From a checkpoint of a small mixture-of-experts model trained on Wikipedia: 4 picks a token.
Below are experts of layer 4 (counted from 0) of a mixture-of-experts language model. Rows are named up (a neuron's input weights, with its number), down (a neuron's output weights, with its number) and show model dimensions 0-255. Each number is 500 + 25 x the weight over its row's rms, rounded and kept within 0 to 999. Numbers have three digits each.
Before each expert's rows: "comes before" lists some tokens at least twice as common just after its tokens as in all text. This comes from a sample of Wikipedia text that the model never trained on. Tokens count by the router's weight.

# expert 9
comes before: " of", ",", ".", " in", ".\n\n", " and"
up0:515457495499485515509482449521479522490516492508569484469419505488488532512522549537471489469511512531541543503489509483532500500502520480483527527517501491528497531501500554462523442454495517513472506486479486489538509463513559537512504499543549465480501503502481499494506509506503469470503503528475511452546484489446517530518485501541481525497511456531522510489506486499482530500514460531494495511483473461500513504497528497508483490491501532476501450517473515484551466497496531508562479499468485543504571457492511548539535505477529491496544488498481499483492495514516499477463475469501512507477480511517486532483508536505551458489479535482495519516505522498463510488446498527523505485497511502505508495513525507515521462464509491511494509471456508520475518495529524
down0:502509547514515483464506462438475477493454482530495518528465491534528516517532518510505497511470510522493454506525520559470483465509531543584478489514496500486476517496533478474493506474513516499435489491484475477484485496489486448474477503500499536486523468531529484492512489506430505502506522476512500474508492519478530510516508548533507459495531497483481490491481520477497508528504487515500511485470477531513534527457502485469523497492507513491516527511500496532443508529432483555557494474491490476474464472483441535535542493514528490469510513490483510502518487512464482497545491533521483498464489498526465501518479552457487500502460451503463511533494501518514471528529500495502491484472518479494543511515517534481489525505495512494507472496549471490496488508491462
up1:504510511485476498526473453523498473485483537487490534473496490536508502437512460504533477523512484508503523522456506451484509491493500480558501522478506551478465534453537539489453482508480519537515504519502495512525484541488544514468481506521441522450499487490530500479457505490554527481509484512490469498487541495507506501504497517493473487485504493514522482492501488534510487481498534562514492557491455526514525497513550475501456510512485462480516494486462553492530472504520504508526483500496488491517488518534486520493548506527514479435507515526483504446469522499499484484458525533471509492491529557500508531463503517500542471502542473516533519526511503515490486489534504538487510526462514523480517465537488488497507500475454541473501522549524492517525486491479473
down1:469508477518484505485469511517522526494462489484469499493506464478505482487535502505499494530509515478488515528510495466461435532486514504488476522492483426519502473514465544522532589506457495465497492529479520481493458506508518531508483541510468516518508496478477511455518523474514500498486498489491494541457486491497495484541492437510526473481508524489514519474505514524496483473482481533520464541507494487491545486511486474489510527507499482512530492448434502490509491515467496516525503496458541514534502504481532495498488482501556498502507489504472511502525483541513523474486476474495503523507464499499526486537504489519541517497489534505517532454548482527482523490489501500511514486545525516519497494494460483529570500506470491475491451501471502582436521477502454
up2:510482518467493485531509543531494484485471501485477486472529459490548519489465463497509474488494494487515506509476472512489501516462507500527546490462457551512487471507515544508504499488531504514482512522478494492531470501515488529509499531485484498528506463495494499516463503482513532516548477511514469510450515494515513517482503460496484506525498482529545492520430504528484451528465554472505507443543485494493491493458524486542556490517451506493485577500503520498461487533489510537484518498542474476514507504467453523502506443541497498532503506492534500531508472495476507518439454511510468487513507520512541456502437491511485497498499533531529482499505537471495503478550479531494510551479478518533492522548526491502470500490506542516491519488503509471508494515482512
down2:508555490517527530520478500532515473495485554456469530471480494483554471475490480466547487507481530516526507439512513523524505502493525475521521488498466497515517508521486447492520496527485488491461528486503518534494498517515493489510496532508445520486515513534553547488491516519481488531473491487484507529458506474496491528537557501500481542525495506480547499477490509508504518474528474476445501479522499510501523496477532545507462527502510501511500471501526489523507555542466488471492491494512512513504535494466437505475495458519502503501485485508494463559523501539523493496533467461443506521486505532514503498498504523502491495492552492462496509519491485509506514503449529522479539515462525533533523479477493485516528431516478479499452529468524468529472462514512517
up3:521509484532476525452482501530464513490518492462500471555478512532499530466507499496517520487507505481463506565510528453497521486512483484531474500491508491448496484512475496528469496503510518468471527497506536464506523490503549520501448501485491532534502443472523439512484439504476486490499484498533465500495512538462501514476530503504488542515489518498513521511489472495549495534539551459481495529489528516529540504545521470530550519516509540493522464503495492520520541470521500475535516509494482486478513501513517504528485524519445514494510533504522449491547495519504531493494488531465491553523533487479534520459512504519501483527489508545439484473489469498478523480487525489502474505523497469471484538486461494549487473545473516488524511512488524506500509513487523
down3:476495517478504482538482462491508507514529506478492477514483489497507493522492486479494555457456549470482547502522508495509500507484567489508476498500528506517519472510537524489484477500466482499531501491493505521512477500491489516507503495494513480481470490459517471536452509486497510472473529510511471480504502490511453519465497508460478516473483509508511462468504529487455525430494474481518475496507513510516547540492467526502514502538463495502530504505522538484457507540548563505482484483541471573492455476511494542508526485470498510495446489488501551459547465461471474492488567522486523482503520529529475499499509486505526502481491497515497475490488510500511513515521489490488470452453550489486518522478488520496467537508443519468515525528528461514504526449502518

# expert 14
comes before: " of", "==\n", ",", " and", " in", "\n"
up0:489580486533524502527432509497498496486508499501475504521496538544518530507499502500516488506529508465468526531499499501509498497463480525509497447490568518515524495463509508519530501498530478502519503516502513450548486523489516485536517512496495526557522497526517499471442481516514468495518515517499490454537475527537504472535504534486510511492434482442495488529493482489525467471527511466505457532484484495495549503502464489495495470469518522496503504493500533489520516508512456496514517465497481535485514501500490510502487458479528520487530504485500473449580524523496505470476496487471524459506533504491484540551529468485472463458493494518497564473502487518490522481482513505504480560478510493483534479475445480535482479499471472491491481508481477517494498496531512
down0:544439491504470494514508501450453488523500440462554510518502503511469488494494471515470482508492516509517497507519494509490470532454506483480483497480495502504491494512494539498497512456557495491525530469545542509511519506509498447512468494475480509550452476535466521475499509485500485445509479499511487508535540508512560493508474502513503534507491489514484473497504496515499484510488473459521515491458517462504517502503467503512539540452464500485483498468529544477535464492525492470450542539519489471525479476474462511486494482524498506478512501483473471504516490500526510497518483534526527525512497508475559471474527568487448517493468465500540486495486492493529470494523511490515464507514562489482494504501466541503459478481507519529532488514544519494493480543479462
up1:514535547507520531520480505470550483479484516497550472500517489526490466507531479516535445553481491522495474490476540524547477514489494475497507533516509490477518502486512446491501503511524484486506502492485491485445545524520532493519415485502445472517522478470554499518517461436513542503513480507504500492517523553496549499475518522488481534500502540521466500507499487507489499523456548540493517503558498516483509503496487533504506492457525496498482493486533504482509509476510485503535511485529490487505499516444486534517503454445501508514488524499508528519498501498514512513518477506479512456434498526510542512525530499479499496536483469495511489543471514514493473490525519501514482491546483507468525510453556509487511512478477502493457454499525477508509513518522450
down1:536478582492488511498503517540494474429526506568520494496505508490482485555472474461512502504518512467539511508508531498502501503486457487504500561477514518487528493495432445520518513497515482469524537512460506493512502449518481465499507489522479472492504511565523507522505483474513507504504481520503503501487537537474484520515507494493464479472494493492447508470471521504504506521514494500495520456523496493512503518531496521506506471467493505523519525515485494452499490496529502529490495476461496467485492497510484515463522523511526536476543565482441486510481492451536482525462455452490472473483452496478523453497525519535502486515481467502480503535529494540544463532524499505506485490514493513499462529489539519502503512456510505468514492531512533476537482507482516
up2:498480496491497452501530513520475504500496475523495447456488530496530506450558504504516454479477509475496494507495543502481502503495506486497536482528503541464489477520499511522491510536471485531499505515476540532493500499424479514519492511524484494485513520504485484501482494492560495498473512528471508477510535495459464472518474516493454481498501506508461479530514449524507513461502526466492487511557425521540441486518526492537509474458472471499516506503482469509493500494471534497518543494558536501522497496529484469534518515474510488492463498507476504432524414496540541507479479497456501486497510509500495495503515541474485480473483515509508515538505497538503479507473470545489498472493522532531478489456497445487526502523488498516485489480481472471520516521523503
down2:481497490459497440443520468492517481507482470533530484533503524524512489502520470509529519483480479490475502506546528519495503523513533478481476498515519467506491482518486499486585493507462514544551511551479504507486522467532519538509489496518491509433460503516487528505492491487498506540477536537489546467542473474492521515486469532497427507544505518454494487501533486481483515525506545497553478511508498521499459463499495509499489475441488478524492510495473481502480539484512528553497514511500476491495461522473540507488484536460503496494474495520513449502485500502500507477477454561515495467484501481530497536537450497510519476473486480506483522530499528496532491511498511475495533517553476512492491502471524502501477518502521497502448523485503496511504438493500517
up3:530474545500519504489515508494478487525476478522465492489495487518492465522488488503485516525485476521491492498476464516506541499519500547584510522507534552512500505492481493465465541495543450461498458528507504510486501512511513499490527499502478512478493483483481512526513479462517480540548527475494517505466517508514515532456444495500501536485509530483487504481552500502526499513491517493510497438500434503516477506488504532534473492484481511514535482500520474503477513474483523570503487512495518477463468488475454476537486505491511520515506501485503470485475443536488523530409528521520524496483503477500485553476492472533553467451513457506507522529478496509495519499472528496529458457500539518493479483500513496497514519560531494473478519470502495491481469488515495
down3:547440507498525515492468497494502516460475482502459497497481486527506497458506555478458512565496489541517488472489515493495469517503481475527467532494531531506535503509516476503513542512516532499499489480511500475501481547468524525471480488489499532533475541488533523544524518484506501509483480532493498501450499552541525536526517499436507481543454482503459503456504521475485467521582483524509501500465496531463465463556508493513513477479516467516484503521490494503462535433504482522527512490475524475544530502473519515490493475504513519523501507509506522484518456481491471512466528500470510493494502520513528514524505472520510495477514516498495544479515479497530511472509499510544454505510480524468494453476464461520464492515552473488504502505478504536508482513491512

# expert 45
comes before: " of", ",", " in", ".", " and", " for"
up0:499496518499490527515502535473507500501437506523521503468479494519512473478492564531493510474571503494518512571543510469512509493496499449537537497524471511512495518470461495460482506523449453480491495505513511516535498487495482500489465493466493498509456486491497496489505495473465495496459489517490491506491482468510484567497504517509519502501550478509477501476483492488461503498512532482465491513476424538486524513521478485466491455492494508528499532501521503500501442490476538488523409528476500548564482512502470471468535475527545510518496463502458452482522469488506502513522499485463533487467498493528493505503472456506499496520473498534524490518537505470499525489471497509490496546476500541502500512482513512492462492482522507516510506492507488543501513525441487
down0:483443503481551573500447540485510487498500497453496499487509540534513524490512500511550474489514460492476509519463511499477510514517497493496496481498483528537492486498492481506474480481485516485492527465478495489519521492548498497492527513519480516503502569488500543533509512493509513466508559484470471515531501467479534489503538504517493527495516462494470473527482532512459529514510484494539513513489548490479531503482513478486462507492494522475593463496482483505514465501484504460533478481446494532510479534497503503511532532534484476516502512473503460527525489521469515531529515469513488459509527504515514541504499491502503501484495488479480510493522506481498492533492516539455467448518519526549493490498525493504511517523462535449486522486486592502506507496558521
up1:513512532501499499531513501518466535514577467508477471508516497521514506479512505520528516504530475535462524499519493533477465474501504488493546495526506564501510495516470513460469513523513518524544480520501515516556513550494486500504495548484507507498492519499459530496483495512536521494530530532483513543501530505514499522508494539499488505491513507485516525470556466539493544549525503444521479504511524486467516508538500483501497456514442495496529498499510504516489471519480497524510504478504496529518504525499525441519506539510482476456496502489492498469444504530502529511463511529530478468526537517508472501507457501514468459520486463490444491518510549476475513507485462533460535456503508529533501539519500455486513452485450489511478511506494515489453490449510487
down1:512505480530490483522502475527490466537531501474498517503487509474522455481519504511495530524492476478433496472502484491510488496515500503480508515495465535476480528530483448477533500536460533506502491472484537495513488503474453499496558552534538472488476486530519458503531515531502529490510500490482514509528480462490523492465465493494487501510501513486495532492531495527463489477511542492514494495446517490498526451521528545489505473471467466506493497500471516488495553529504523449501504466500539501527495506561512511496479471515512540509492519470524469552458533522470510480547533540536518515523503471509483498522503500537531451496506453498518481533484494517476473529504524469486451479514466471480447497495504513523504506477501462498476437519493467439501471505472502
up2:515463475524530511493502452500514524503492460477507550542562492517486485509481475481523498522508522534476480507492493516456512522475509470482519518529512531485574476525465511528480517491475480535528542480518503506520453470500450528516529466541473461514470488515518509479515505469490484541473501487481477496505551514512468441527473479500486515486509459480478506512504474506491457528536516470507500496483474506506527516509484513460505499524520482469526490498485520523473469497474555536495515503474453501446521523475504525510500495542537529525468498552513519489513500503482521532483493536463493477488525540502477502513471477538500468500554507510522480505516546452514482511515520489501526500515495492536542486496482520522525503499517451497537479451509503460513441472496477
down2:508498520542478473543502493498507494451506505449502468503504539521541528551473497512526495514559485561445516498512493500505488556533531480495506481512523514464468472479506534525537508537538504453491536512481504543509523454493525491510524525480540518438532512518479525503482518472463507467539519535482521477512487491457476534505476485518470523462494451515499477485485520503530492484439477490520529522485520449508498487475462534473558517531526448469515510512517514463509474456452500478480476495523463500493484517505494474478490481474504490504472514513513503495467575515514519490497493495501523511501467518522457494491500480522484475466491515464474515512524523510519531509513503517547517497507490473488490506501498528514485522519475497500451507520518528504492532470511485
up3:483526520495516509521491498525515492506548478493479521530521447493535498487487483498533478532472501521478467497512477482509475532527477559493491460511497530486564485457522534515541487544474538511488500528483502505526456489503494532477480478465490528470517497500521486492458546472486485478547433526480491471515527522467490519520517521506544491539437501418487492547474475501495483529491436475486511523485526462489474569476516504500501488531487427530551504510499496506506449477527512484500486513504499496490484517514498436521530496516541491494515530485485492489512542510485534497516506504506519516477482535522498495508497497473477499516524505515492493501478497486478511513488505481436494512509513528477494492483485486470469545482494469520504482492555474482501480497485473
down3:510489498492517507545469500525505489471531482504521508509473551465475484531530475509441518535468499493490513501507482481486451472482470540478474536512500467491535512544478526508519492461493481553521506496502459472501458500493479507495494445499494522518466501486480523508484495502486505504525461520488529491477460524459489472483493500500517499501480502558500529514508479517431440477537460477495517472525526534477451565499482474464497479528499473531467507509481488511459460490481464485550498481539531465508524488524547493524509511496516496509482521498510498488520499530493501520529495497484457523497479499569473480555533490477532528511463491525547518515499520470459518481485524500476505476507532500515474501476463515502493513470472498556470500524490503514461473516533486